config.toml
hidden_act = "swiglu"
router_score = "sigmoid"
routed_scale = 1.0
init_std_router = 0.0133
lr_router = 0.00111
norm_eps = 1e-06
tie_word_embeddings = true
optimizer = "soap_variant"
beta1 = 0.95
max_grad_norm = 1.0
batch_tokens = 131072
max_steps = 3669
Below are experts of layer 2 (counted from 0) of a mixture-of-experts language model. Rows are named router (the router's row for the expert), gate (a neuron's input weights, with its number), up (a neuron's input weights, with its number) and show model dimensions 128-191. Each number is 500 + 25 x the weight over its row's rms, rounded and kept within 0 to 999. Numbers have three digits each.
After each expert's rows: a language model's description of what the expert responds to. This comes from a sample of Wikipedia text that the model never trained on.

# expert 30
router:541511493545475490510467522476517524469513498518496511499467504509483495500487458473512474497512513490516541493505470497498481504507534501473461503500477475508470474469515431486513512449460472
gate0:529549523505491479508459533485504433454499504475468466509520513501547513483535469468466500498468490479473482428506513516512474477499513479533519483502444500515519532482505533500526473534514513
up0:532502499494510484518491525520492504495540562477502531468515532494458496482479488512493518506537506496488489510535506508489523483457485488497545484495496447527436506501537485496509494486529498
gate1:510497479531486485535488475512487485508494510512513486497512526499492479462482502434500474474483481507521502546513541525551479476511514520513479451494440541472511448537515506493530494507520501
up1:463513513549474528519492514476525472478548559510516512503534539509488506481488501505498476496479517459505506472508479557529539456483434502493458469546489511478540513490502515493501530541504501
gate2:549515529494499503483479464506488492494530478558464518535467545464523515490447486470529491515512533466496516515542461513524500508515517532461496506526490465553524479512529491464498481478489506
up2:508510467503489531479508506516464507536508541516499512490513498485494504536523482484514508517538482496461494517462528487533490525472484495462466487512524449511520504496496514464454526547490584
gate3:489536498488511514530522495477521493502531566509499485472538542487508520509509514501498440509493505511488487486513493495482510540472459500481499487521499494517511486543512499453515495508517470
up3:501512509493530485497513540473557485483484505495527485535497502509530508536497526473466507539475493457493525515465506455487476474522496481489474461549513525509514477499518515442565515466489506
gate4:509492484467463480516540517505531491485474507513503518490512496533530496502470471480563516539524485477510503496502483480501537474517504488454507493467497438495522466505501449502460512522514551
up4:470517462466535545435528563501494524506517529494529492506495490477507499458517520510492502497513523495506536498507513523516486507476474486517519491533491572535480537506489519502518531456435526
It responds to: Line breaks and closing parentheses ending list or table entries, plus numbers in tables of football squads, cycling times and coordinates.

# expert 62
router:514483524495501529465468485534524473478495469537475470507476476488415495516412498449502509491481510502488524474488516481487498449510503490508477481484488475472500495446523480473488516494535491
gate0:515516474496454534486536470518491483509482486445512520505486512515495492507465518488509508484497491508468527459493495482516494483493540535496500542466469474480538445509496526541476475514488469
up0:484502526489516443486489501482481524499514533540473500495515511512534522500508494511473490468522536481538503536511504512472516495528496458508466495492525500504460560479448485475537535497500515
gate1:541504483517494493464475475481516498489486505484498485558480513526498504483503467514512515497527475485499531517498488487445492484487558496535484493535517535461482530456520490536505546508506521
up1:513534488501535503505462503535500488504480497487481467511487494509475513497461482545507544486524475487500511520512499498439500461504556495490486500516505518494438514483532513510452455485493563
gate2:545551544470488522499521494509486483466528492498503524505537502507499515493439511496497487486478516510469496456523470492486514512521521509472514450495445521486521445514530498516516483450514534
up2:492504489530487509474527519508513493518472498472480511506539552480508516545471507486514523484470458496496491496539527509507517509498522505473481516480530499560505500495498466489528524468499542
gate3:481489523477487508514520528465525528508482494497538457562502480540488499458495504494511484503475494483549466521507469498501488527502446491545487540507478492493491493488516488547448455512484540
up3:506534491471504512480483455527516492534477534496466480489520517470517497485480499520484441489548515526520536452499539471506497504496475460466489455495500501515485497500503497513509528500481542
gate4:496526526437498498496485548453496528492524506518496492512476497534465492487491468505513497510496471481521505464497484482493484487502512491480492463523528514518474494485483540485475514522479517
up4:472525544488492528507497483481510478483527468554478453536477490535506479503487512513507475499528500461502519461509493497533491540517505470478464484521488562532501478496507517464482488511475515
It responds to: Opening pieces of words such as re, un, pro, dis, qu, pl, as in re-pt-ile, ac-qu-ired, ap-raxia, conf-rontation.

# expert 41
router:485473484538468526524478474494520508465525525480455524470499534525462474499504461465511507470505527478529512522486493516484530465529459477463448459491508477510509504492517472482485471465500462
gate0:483464480525486526470506459487486526484489482462516477557497510460510516461501476539501525488514535473513485483462479507533485467490494472492515506494523463514506526484488519531501497511498513
up0:510477488485538469500483464504474526489472500477518496539530524510501495525518519495522510499521502524560544534507524511502475503501460467523519533508514551499543500520509484494515526505486484
gate1:482495522512493500486462470509491520523511501496524525485480520481462478483539487480488493515501485481505515515508471495495526552507503479516502458534516482502524551540489509511469509469486484
up1:468483492478510494478460468506431484481478497523521500456502568497473490508515467491461525488511508502490477534506489522515498538491515498521493484464561486536486525550470485450470515473476470
gate2:507538484523493468508483521476496529515501483502537450493524528459500534489474521503483468489495487507460516521550470472472502496490498529500479490502433472499446462519486485479471477505512495
up2:499442538501497518479506489482481525478515549528500541511520475486457473502474482567491500553511533493549493476470475486526505510535450488511500485500536473486535494562488503523476513509464508
gate3:471489491497559526503512486522503487509520499493543504524504486470503466508479486456500494512557511569472523520475490522493506476504519508508490444498492504488486472546488527543509502497535501
up3:494487497500515488462510507472530552525457496505531484500524478517454539496476500478523509527509494556498468485473467512511538518458489505496504483493512496428517480525508450503494510497516506
gate4:523510480517464496499525515460510556515518514513508490476514520468479565513460478493455540507504542482506506455480468490515482497513493510485520466514490514457528494526498548455508483538538485
up4:502509463475510514474477500473482483467437489482522500518485492553477525492479497534502537454478575499495499443497530487499530515489502499508496453517520486418511500516479528461513512497521502
It responds to: LaTeX pieces like closing braces, subscripts, superscripts and backslashes in formulas, plus the conjunction and, ampersands and commas in lists.

# expert 42
router:498495529483510486478464486501542472447485495522496480501513490498472510504461502483522527491522542494528523504464543484466488507473526487498514511460486483561520492454480512508507514468504477
gate0:526457475475476525525444482513492472517490498479452503495517497489472517489486475514536511541498540489464507522501424486549476499514533527523482459541497505511536507465517474503492525532487510
up0:512520507519511464478536523494505542459507510470539467527511481470559503513509513473469534539521413524506536521512539530490542500459460480522465510496519482496451531473479516460515516476468523
gate1:494509502488525498499474534518482460503485479470509488478474503479492469473534506502493453535467499474453495530465462514523492526498491457515462559508517473506498477475487470471491542530475492
up1:447487516548522497513497525457538522512478497481501512451503538541442534513520515479479505501489518521458508461488520514495490481485495518500494544460490521486527536526521481492485539542494497
gate2:457452524501464475468511529503518464480492491514478505477499467477521499507510510486532483493523537481472475514485494531512453518527500512480519498481504482519503532463475476544517503491529490
up2:512485487493480501479507465486516501521466502536471498523511541524527490518505512504473484479467503511489525447475521462474554499493490473502450515503476536560480440528464526463517481481495505
gate3:505547524471479492532505517489490466483502481535474456475492512470487459472492478505500503463493493487516545498479489524451480506527494483497498529473463525516539520503496500508460488510492484
up3:537488471510512524461527500491467528496477508468520486567471504506527511514486496521492500537504504471528491493496486487539506469446529520486486507498509530493484461443475529526500492501513501
gate4:521519531504545471555518532474453519521485468494483533489504518500476481526462473525472476508539493446494479494521521502484524469503521472478524483482538450510518497461469506494533519551528504
up4:484496521499407517535471515467528491538499545522484440504453484488518454486505532479522534491485537495494489477483519492503502524483461499463508535491474502553457507503502445529500516504496520
It responds to: First piece of a common English word split into parts, after the, to or a, e.g. res-olved, surv-ival, dev-oted.

# expert 29
router:567555459483528515514511479477514482510537483492471479490478508490501492474481459490549540482549501490523534527465514516500549504477498547511470509505487502475520481519520446484538469474530461
gate0:526510500502449493506549473487491511462514457508512466442562481516528493518460485468518502490494557484500488463529541487475548503492487521497512512520511463454474506505540448505507501474506526
up0:461528524467503464492500498495491509462519523507478530461446457492534493489519500491468520490468473544494521504494452483492520536479491491488516499505511525517549495560512491552517558472553517
gate1:515471504493538485455508478497506494466437473532502482457535482503510481489502540520490448514521507481486473474521525539468496499460474534505503459494512501525481504509493526548502495527479542
up1:487507451494525479479476483449518497478451521513488472526536505474483464521492540543460462504500449476451494521557521505502502515470507532532514487521519550503500482518508512544506475513484505
gate2:521497484515500501520474498465513490487543517556521463465501473539491493504482463461501496511503508510492520462533506523521480501526480487530535517482493504506500507508485544480525514471533507
up2:508478520446512517498440496481481482489472503457465506542533468490526537504509522499501495497458539491498460508511523496495557463502530474448490508505506522516501472525486494547512475522490505
gate3:483530465514503488480513471495487542488495513490515480500548518528530490522512508527494496485477465488510521503494512503520520482470419525501469547514526440494505530484478496485528510470484478
up3:512524513454513498471536524521516500470467508511498461522503444502532474508473444542493487486517494494504504513505491497484469482458461510494531474515564492481467538457488476515440520500471471
gate4:480494517472519475494511502478492476498502505542513534481490470494523519517485484500486498480509483489519490493460482475500530488522499475451471478499506510520491502486468557523512476479489468
up4:526498537508497512519483477501481517518472505484503492529468517477477496460514472503508511524487521506500525480498511528516539496502518481520486509499490525518463479491495518485497524493510540
It responds to: Word-final suffix pieces forming adjectives or foreign names, such as ian in Colombian, ual in Mutual, ular in Regular, ong in Wong.

# expert 58
router:521484519491524472539484502554494497528532533470491518489482522504504535450502471447504500541489492476486523505471463501551484496523481498482473510464535461451486499496543513502496570483511475
gate0:521472466501530490472518520464485537532549494446492507501496527525470512471501521471486479503481494509504508475513532484488492461488509527522498505540485481456511496548518529461496527523468523
up0:468514496487466538517508488523515449443477493511508508481528465478522495540479486467487519484503460479490487560453511541501528520507505468472508505479533556497492473476476478506501438468520484
gate1:466518514492507539534515515514505488486501474484473491469467487534493486508513476486498518530495486530515487523474480539526493490510480518518487485475543531509533491496518504449482510503499551
up1:476499518500509524568507520511499481440516454480448490457495512529527460496514486500461514494484489513510502505483514492527515454516491520538546468499488519472498506470524491459438498473456490
gate2:515508498550458509479452492516561486568527546495417489487532480511490486521517465522531479484499487486516512454489479501482470518482480468484484513514461470469503511510510478485492500513451520
up2:513521502541464520484475500478554503514493510502484476489549491515459515468562472469514499471513508467497501520473473514476509518497529440524515505520538453487470521518476481507505528493469530
gate3:479527494498442542473528481532518514470537511483487489517561470491455506550502469482536501486461511502481499470463497486503479455491524536515480534485485523457524451532493539481509509517497481
up3:487541518519507497456506501522515507448510472480520481484498490495474522515478485447522501510423511485497541479524568515487489497517555522505475505535532492496530466487406515523506509503533516
gate4:507477509511478539485446508444467497479480508505462497497467452481488533492482481468587512506481534489509505471477520484552466541500513579506509552461529528512447504501503503484520490517445477
up4:457518501477491540463490500480483505477506520485492539489509486479543475512514500517534513480508512486513529468488483484548488492494507556494532497511526538502476534454501502489470577558480493
It responds to: Closing quotation marks after sentence-final punctuation, apostrophes, and the piece or inside words like Norwegian, pastor, Monsenhor.

# expert 7
router:525517494461486513515483477538534457504506520519525504499492508468450519464500468468548444493493520508503519472486530522504533457503526521500478483492521495476505455542465523462527488486505474
gate0:474524488468492502516495509495501497548513521486508490522511455482485532529520507534479525495460500516526520528485497473424480450522544535505457538514493451521519529415539493541520542470507484
up0:551470468556493537475471482505504497510526535475443496532489546508550508465507501439522489459484476499487507484507490486541533564518470486523485526497511514516489495529497445467493473492526530
gate1:502536502491514535502508493503514518458515479513434479501467523537474441513485499486522514479506490460461555480532554471485497506517480489564503523526503517483459442525536507473493512525500494
up1:486486445505482501465482506490503502510452481533526491507493503498486530494536486504498575544494494499493492475457547475526511468491455485518489477488461469511490464478487512483507511448464521
gate2:515481505584530523479500521500482491507566512514495504504495488456506513497489504509505487463499460457488471499518504498492503506512529561534517514512494519499486459489497515534513511519560521
up2:488497510545513520511507494530500472525540515519487503463501514488468530548466495499496475488536441484516476478508499481507484493513512544526506497530481489506482481485480495509527489524578548
gate3:518478515489499498510480517498473513510518501471465519532520471548479474515555524495459545507482522479474513487517505543492501533507521474463521504520479498461537503537539495509514489444510540
up3:446484458487492540453534477514528477508509487466453478489503484485495452519480491528490494501523487501480454466530480530524512503505529508511503555504436513542524491503468470513515472484502511
gate4:499501467480508504507561534521526494508506525525531515503478506504485513485509487511490522526490466489449439499527497516500495469490484483495509450465461514486533439508495513506499506530539507
up4:519529506504463515447546524500463504474492509485455502482473517503515469522452509471523493509504532510503513492550487506515528469508515506499494515468496485508511523508551503495534496478514466
It responds to: Short pieces inside a word, such as "ut" in plutonium, "it" in albeit, "at" in format, plus LaTeX symbols like \, $, frac{.

# expert 54
router:552521494471516484466450488457577499478473489519492517488507465507472481524474530511502524496524500520496516486503499516530467480504495498541479514489505494507517473494510519476540523496528511
gate0:497492492545512485472510542445494525513524510433506476480514518506482525497537525442480518503509478489515490474497498505487470525482476458494523541524532557522477523522529489484501498497469551
up0:475500448526503491544470499502534455486499503560509535503478502463517453493476487544524520501503525494521506567509485515545548500533496552502497501514493493435492517504494484492498549486524492
gate1:474537528515477464511513517529516504503510451474469469509457454464506488448532511499499538477483508495463510494486491514475516521493466553511504517531501479472475503498540518500491469491496543
up1:474493466484447481523495497490476518530506491490527476524520482539507492516478511513472525483514522516484502515483499498494543481523552512506512483529534519488491519471488491505506491499491508
gate2:440461525496508467512483479486480499441487514488476505467504487496519506524518519545493542523506466491506493485486498498497488519540466498514533533518489544519544540527501486482531513467526497
up2:509463475545496477496528463529530504450468508505519449459496549470494486471484504489486535489492533466526504511455509521522498480487469459482472512494544439483466483526507514518471510498481472
gate3:486498469462550518499528523498514579556511491493486504527523470530503517467500522504521501473532499528517526495489506500491502491490546490518529500503506497477497515462508522549526465495457497
up3:546538512486464477487491477490470490513470479453499485501521502480515511498503495482515505480495487503508490470471509472518499533475488528484522501540455489524495519558493482480460517495473479
gate4:489499506455509490518537522489505525462521491498496477526534489503499502536512496487441512467523542522484491463544502501501510491499489478490491481517502486474540490536489562501489543520501487
up4:471525473509513468528533516489505527465544527490522508525496490530471484496485521493524507501512532493515455485469490456529475523445511508506529432465459483516498527452544534507477528484502502
It responds to: Word pieces inside non-English names and place names, often with accents or z and k, e.g. Nyí-re-gyháza, Fer-re-ira, Br-ă-tianu.

# expert 52
router:508485500529478503480479486481492487499519516499488475492472510491449529503484477506487512496505524502501513531511475495531515472523526487496478471525506503526513513490516485490500525470482451
gate0:484495559505476490475437477497513503489505466511519471516505516508511506459482481544458545514532483477491513547541511518535547494449531499503504498508491505525493566502492515512496528480526471
up0:508465534516494498517446510515544506487517439539513524507510527532504472487449494514467540482501514492485532491473445514544475502503524517499489479467500507481456495511483488502491513463534501
gate1:469549484481503533508510513451457493520496453501521468503523513528523542489495551500494517546529461493547524528501491491474516514513486501486465489492502505500459525475451472506536497516525535
up1:536458502502534502473478472457514455498478492505520492480520508534486483510454507483490517541523502497529489537512499501494470499470514499521493514501522494482482479523494508510489488530475482
gate2:496510519510512493456495534518488524512510491518516500500473491478510506510480481462469503518481510533480512502469481541473498477494508497472518509486478533435515517471456501497495537519501495
up2:531508530538525479492441530519499489496463493521497479473461484500471514517457477493497481511486527536506494512515503552463461466528454492508485532481501499453489542521489527526487508510502519
gate3:475455523506457525479471530549487475517476490530514487501501480535512554495478497500447464496527479482497471523496469504508516522487533501519467530524517461502514478496545534516509526477510513
up3:508448544505486493476515493492501451483482483503551529493462480499524534504465483476474519483483525474528545497503495457486503554481534473498486553524497468499503492518513484489493479460497515
gate4:507455550536498498468465539507489492519500505481476460491522499494447491502465501494446495486524539508489549543497503509517524509547499495494484493507484504504493492486472483499519518483519511
up4:502524515488524514488521495519448515505519487511542520494503509483539509484533538514484462478464469527530496495498484493474501511528498496486521501470519492501515520528496453494478500475492524
It responds to: Paragraph breaks, list dashes, heading markers and table-row starts, plus first tokens of new lines or sections.

# expert 63
router:496471511469495518488497536551496448465492450517488502515526527466516511519477546493523468537480512509495515499492515522479494490516504531511512511488550494507527510512554449497523477515487504
gate0:500568476488443475495493473514533485496487493526463548511500517484509496518511501512563475489520463503508476494511513468527511470507518525489497530459488508512473469466504516462495484516485477
up0:527479489510546464475507475492513519544455530557481522504472513474485492482480511483543497537531528497509474519506474482512498504496479466473458451506487491480532529475470502482477556512479529
gate1:486518524479509524524489493496522534535503484480510493510534493518506505477491517495460553523477479468531494484513524471468462526482463529509474488519515458533510483490501447463499496503448516
up1:477526544486513491483490501498504467488509480507475488501479469519505559458515539519459508545474474488509495484500493498481470502520532508508469457526507478558519494532489513528551456488516469
gate2:484502469509487515535530478498538481473502482529530517482477524520448500553509527506480496477462482502494501489471517499503497496526524491491518535462483427504528526507503515490505520493538518
up2:490512499533520536509514476512553478495487492502508485498491496533443488517529477488469469509456490527505540466482525508459468497508572528475489498514501501515539469506508494488508528475514506
gate3:488501499489483475488504487484508515524515474505468540504532481507505452472488539497483480498519508497490516475523554458510503479528499493460574535485508482462479520490499494496473544496467498
up3:481488534529502507517486475473523476509447535485511454514486518510473497478465486529508533484474514511526500502479527529504524496517461496471476447467521525506438496557473507492516509513505525
gate4:504502477461552494479551509528493510539504453473457540464484490480467546542441483533481481504506524504537541488477476516475540578471512498513459495468524515493478473474498465480533503550494468
up4:546506489558480548489509488496527427467508523502496486514509482534522520458477484520512532480499464514452474511498505466490531493524527518514516531506509434517490472456479516497529462544537546
It responds to: Short consonant-vowel pieces such as ar, en, an, im, el, right after a capital in names and headings, as in Men, Harris, Taekwondo.

# expert 23
router:541510494545472485509467521475519525468518501520493510502470500509484494503489458470515471494511511492517538496503469497497477499505535505471457500501477474508469475469514432483514513453459473
gate0:539450485502471501505496512501518509493504490533483488488537479505500516518515473517491534478493477508487504523517495501507486562473456475513498519490508473532506496515498468494504529479513495
up0:518526488488463511526567469477498533528453497482511492503451525494513470518460520473532472481490581534517482524473482529481555481468511525542508504519502497471504531473496557427507531497513450
gate1:529468515486475532507508524501469486495492520483473506500472468509491525511536560499522484505531577486512566544483521479530481493521475468441458582463504530509514504527508518489491486493535511
up1:475506511488498522521472496449476500496503519500442490491540456527479498498514498506501479481481564505500464554517527483465509477466506474522473478525468473535483490528515482480471496548515487
gate2:505504493478505491488470496476534507463494506507484515496499470509486506532498511495504502518503503533487507467482474514507471465456514494493476482477482481491465498474463527493508501515447499
up2:463527505496518468468493473487440529499508495500478528516512528485503500501502491490508518466527529453519491483519458459487497521518463464511488495498453500519587532530500483525449481501508517
gate3:506502497514446524457494538524506463487480476555512474521460453495582502502504475521454500497456523475494547481556496498515479470474498471505469488491482538514481543530489494499522520462498494
up3:510512462497495502515488502484487503530506487478534546490507475543485534502487525507500528522445481522519503482456460461461506475520492525498485481504520502506509468481443467501491532515509476
gate4:519488508478519475489513505511514523495465545492498493510536496492486485453465508467509456520496492539516466465480439495525489499476486506450491502468487472562535491497440480473513486496438485
up4:499507510498535508473468503455471491456466505485501496525488525468477509466468489510510465502504522490496480468519496516578499488485474503492486516496474481539465471500488469525526486476494482
It responds to: Numbers in climate tables and dates, such as 12.9 or June 13, plus separators in lists, chess moves, and compass words like southeast.

# expert 14
router:534518478482523512495481532444481452492482527510492505502489515501518491487461531465521502507545499485529497491489526502506476471506475541500471459474497496491501462511516520494477456475457483
gate5:496465493525461510510463504469518469477523528478517481492477496482490500502510514463546491552486500489444503522425522526474515467492485516445510504513496533483504515460503511514507480445474506
up5:537486538504513484499487481512505484524501463494488504519491533466481501445509501516474514484496499492501495535500484505522501522515570533524521532508494486512499473526538506522471542494504489
gate6:507492544531551478503523572490530518495529488493495507520498457477509511479470473473520497516542482494514497496548463513498426504495507462459527504492526519486508457512470492497498480528519513
up6:516503471504500544497509480542485532480522508487514466525511545557497539499478478502453492512480491537448553498523502495458489550554452442476485508482498498517510499523480481487485503518507471
gate7:542505481473511508478476548521469504526494542510500462505506511521512513491486499546512561507454512509451530511482511491482513465514495517465485525450539489497503504520501520507492505518470467
up7:541517510496498531501477478502548516492536518505523530509535498492525482487522502513524471508500482503534471541509489462550503475495492510493527490554508502514509491465542496483530470497492530
gate8:479534556459488480481464488485507508482516531468520472490500515489502516474514552483522499541482502479527509490490503505497474483483531498552510488521485558499507457493497521521463465489495538
up8:505485503553504530432522530463552452528511505516562493465527486502509518528526486459497513519526554492530448519494439532486509499474507537492473509504497502454529539498483516487469501545530515
gate9:520580539485459494494560516534461535485475511496492525464532484517505494506467498477454546552488483505507531531461498473514470513470519467517477514470470461519474464533503480498568505463468520
up9:504519488503495474485515523530473520458470514457542498440534509487490523524516501462530521458523506479459510538481497478517447504487491468488496510491487476497450442489483506507492487470457490
It responds to: Middle pieces of words and proper names after a capital letter, such as L-ear-ning, Fam-ic-ase, T-ous-saint, Diss-on-ance.

# expert 3
router:551547521536469471497493522487495525500545497501487490505461487485461454475527513497511533533475508479506519491472534490522522485501485476470514439481531459492526460507497520503484521525491482
gate5:453526497496510456514458504470488471493549473491528508485478446449525529494500484448540535478523529540506489532506525497497501527484541534503539482469532495537484497548515522492490493497487479
up5:509474506466502509482518488537494482523476455492487488527531439491576514503467483490489471460518516511510476534540494503538507543506483509482472483550491504503501467505517535509498493490496545
gate6:502523500539478513500445543496498518537532516509526513476496478492511490527523526477476532459478507538501531478497486479461525525479476476459507488484525509539499495496507519537527551514535509
up6:493519521502478523510468492495465514494516486516485498534461527517487518494506527449498505453479495502484495496496465475508497513490451532493479479492477491534442482518447513501554498515520504
gate7:535498498500438488481490506469483506510469483518470525485473541483521504513512519558510470505483513496473498452446500498459480511470487477522519529479497537481492441455485505527499562528493493
up7:547516519507501524494535490538478489541496469520526493495499456472489487533479465447459501513512490439517453484546487492489521465512511540520470489508549437477521537518547499493525446503503467
gate8:531488506461497445454519497526468482441481548529483502535474507484473498489515506509486512497500529499496505475513503475466513514498505487446484485521494484492471512499448541547516527526496538
up8:476526506533511532530514552475535473520498480473516492503523490539531523501484498523501454514485491496528516486496511527544482467521502494504494537521472545531531437509532493446445478514486497
gate9:503445500514499502472504465479508530503507476464444462548503464531566496491530491509466458477471525462537468483450507482505491496510516482462523498513425459531511458510484507529502502531528524
up9:523502498510486499520474540564496504540534519547514522513484537525512502485469460483490555537509480532503482506559501481479518512494475512544484503485517523465480477477561464460474490478480494
It responds to: Suffix pieces that end English words, such as -ly, -y, -ed, -ious, -able and -ive, as in lightly, occupy, intended.

# expert 11
router:518538493534464506453472554484503517506509511482482446546479461491508531491500485503525487482493492497501575485489499492483444499520513500475504529474512520479477509490487482511533525497512505
gate0:483559539513531495481470523524502473470499518529508497509523457487478482482413501440478487499500516488518523506498498445471508510489504529498487544512510536518468495524492510511477501475511535
up0:513507526505492517485444479493484486483510476508526493489518467500508477462439502492490505526478460496500532522483524493491504518486505505474526524504507539501491515474524531522459469488517535
gate1:502546511518557466440459514533503478532513499517492476482484479538465497496500488512488500480469488515496528482468458508538465506487456436516474451525494485498500478541536526505504534556519559
up1:516491471562507529486499463529449526509481493501488467450510512506501470513460447498491523502494547495466485489506496460490484464502484468501507513513444536456467507476514441489544522502521475
gate2:510531497494497538516447478494505510507511498498500507466498456531439476496518493524561494495528496526473496504499488442509498483491486541528538509472499526513454522482505459525518478484518495
up2:518437516502471523465539506525475496506515484487510495508495532498472500483494544470472507559472545527509487493445503446525515489461490468510503519536505480496507481507513487472445501532488482
gate3:544512541501536455506483503519470537457435518484509496516510517466489550494457541482461537484509494482500518443525464509467490459495543493545522514483521508504533534520493511493503511543518529
up3:530500515507526493496468464534505509473489499515499508497478529480513535512487503477511509542511531524509518465524498467530454486520455472454493432496508470525494531513508490498475543536515450
gate4:486486493461498499525467493530487511488492480497513493512512461496531533455526480496474476469482483484507557543537559498501481480515542483550458500517493510434480511499467509538564473471499503
up4:544487478479482511502481539509453478513514490520521464499528474488547521481475431514491478495524503476496549503501534508549526467542534491467502453500496493465531491548485501509474499490492496
It responds to: Mid-word pieces ending in a consonant cluster, inside names and ordinary words, such as ust in Holocaust, ind, ack, ass, und.

# expert 31
router:496462530498477520480438511506493505460515538495507475484455467502506465488490477520513540534535500470500516494501432507493469489536475508556483473495495504511542420511522497506530469552460507
gate0:511521515527493501494498511473508550476482469463511489478475455553452511494540471540459502485492475513498479460496475459508444458461515488530464462486530479454488500495493544547447520509516523
up0:547491480504473476494521497470484496508533529511557490506497499464563489488491506496477474493492487484485488468506517517487468551503481513461466480461494523496516487529522462480553463528500452
gate1:504509517497507489540457507496458492462505516493512469467491519507504506535479492523545514515554526514463520528473462544506482460514504535510516461502474480485526436477510500472466533512494520
up1:508496534505536493519492494541519507494506493509524527512478487472478473540478519510523533504528515494485482527439457522494487446527481534485549492512481534525492427488524520519502513485425512
gate2:450535516481503462480529506495450499498528523513472560477465516522485513438464508551495514476506482502527493470546471536505514536462487496515455499521511502514487514501522480479473484449564473
up2:557489482491482492503508451445469503482557453501484509484519519507475475543512478526482496510502453505502504499502497530523516477540526494473515539468493529484459549513513540528518529504457481
gate3:522483457478481582491445488519526515445491500540529509471516457481488502503543528543507485496497471483459485528482466505505513521463510489530483528531553511501510501529522532502486484524465485
up3:489492497416513546476528480461499503490477548500486470498534480511540504507566503510526497528507472448492524480528478492479514517502518538463485494462532514507510472508496473479511500468466464
gate4:509501471500509524502504485451518545466493479532516510495501528513492506493496474484493471532497529462481477488502467509494490495522515509516464474525549517490499469529478475505512478520548489
up4:511492561474489534523500536564477485489504511501481476468523471473480519494479512455494499534535450470485510510477535471499501521471519503486491497472478504481442517514496529509497524490440503
It responds to: Time words such as day, week, year, season, time, round and period, often after "in" or "on", e.g. "(Tuesday)", "A week later".

# expert 28
router:528510516505471494489490529525498502489504490497500499562507496453494489532515527507509516432531505480463558498543447485541493522551491502507498478497478504515481483500483513494522494489496484
gate0:480529488495513477496490482471513520540484543506489477522509538478485501519477513510468490463506515504443524516531551545483529515516499528482511541501513496442541482466526529530487503479515499
up0:464487499440509511496472501535503518493441506503518495485460496514479507475538485540517492467534517509469534516471497475532513509517537525497500479488477465454490493535477474492467466444498461
gate1:478509504567513476531446510527486502489487497496519466504501506503471508496502537511574515501530512509499540477498495504521469508465543481523488474529476519535455491509515515480528507503502510
up1:507471487487544479468520515514523489514500477523522467495464502495471506497488519504517514527462467504473455463490528506498464533495453506545526499520544528526483476489476499477505464494446521
gate2:515494506509493510503496517458506462518463488499512504521538500487512481567541513510481507499555497460463494504524482549543470515501515526473459516478472510523494514456484493515536517472520506
up2:527505494475512521511500505506515526417546455484463464488514521566510527469463489548507527496485493531543492494469492478509532484495527470545512492505531489496517492498515495526505495538469495
gate3:494501489506462495459514483500501535491448482467483527502521525446479490535488483506484461472471493519478502495536517505485537505482469519523503485493497505509503491520492526496500476483487492
up3:489474479515480508469496507493485508503439478500495519461514496494475481557522492528478492503492489485476457560535529503516475486501518519511480528517470494525544480526499466520522475516513487
gate4:534486506484490507463523486501497490485491499523471509482467511465474487519528538536497530482519530468521512495524500483519532482528524479504483506447515498472515497546477521456475537507515487
up4:473512494520509511469496500520571497450485543476467520481501516459514496477467543588504507483493503506511470451504502499468476494487500547491493529491497559524473560523510476506527530483487520
It responds to: Word-internal pieces like ain, ill, age, ide, ace following an initial letter, as in Main, O'Reilly, Chastain, fault.

# expert 44
router:533514516503462491499468484543510478489495474549486485497466505501488495494514517500500521485487466428506558483520474503469500478540504551483495480514546501534527487453549522519536509493523518
gate5:519516520472535423541490530457519523484486537525464512511485541514545497514522480509471482507496474498502535504497469503484511484497512530505501494457514487516520447489476483518551535512516488
up5:503518539503530518490444501554508455496489500501537502488492496542471506463508477521509480516529506571522476493520491494513471484477502513520470476499494490495487536511497486492422475524435525
gate6:542464506494486477499512493509439484456496490481499468471531524521508521489462514514531491509515521497530515486484506452463459520509471524502492487504500502535558548458520506524489534539486494
up6:581486501499500452504471531540528464537527538537524471451515531549498491496476506505537486496505506468477461498497457475517473506521520508502522478481485497512538561491484453511457468491533516
gate7:524505512505488510513492501509508506462483457512519541481459521502488498515511514478520505484536506469471489487525501471519530490527492514521489515510477472501483499489487500537527550527499465
up7:536520487462505488506522504499485443508523514477453498485518478441508480496511483516519494502503515490500495496507496505527491484455513485532492486480499506523493486525540512512496503433503533
gate8:506533531494509503427495466488491502551477505496502499491518500500464501500479442502503444469480469574429529473524505503519492569507479513501502509484485450512488534548455484462511513519467488
up8:490496484543467503492536463483498444509487507493499528504492481507516473485517483475454509538500518455522469491507435504526504498530493511518518509490496503490521500522473515546465490514482512
gate9:527514494481451521561521486488496482511491487517545552486494570514482494504494465512517521482461476496512490469531465500562480491503496545468483496531524503445505492528479477496488478495539499
up9:494497466485494494452512488502444510504541510471493497481458511500505484497472505521545523506525546462505518501470531501529495524520488472519492515555559509481465509472530477490496490492515534
It responds to: Suffixes ending a word, such as ation, ate, ated, ating, ator, icip: repatri-ation, fortun-ate, Part-icip-ating.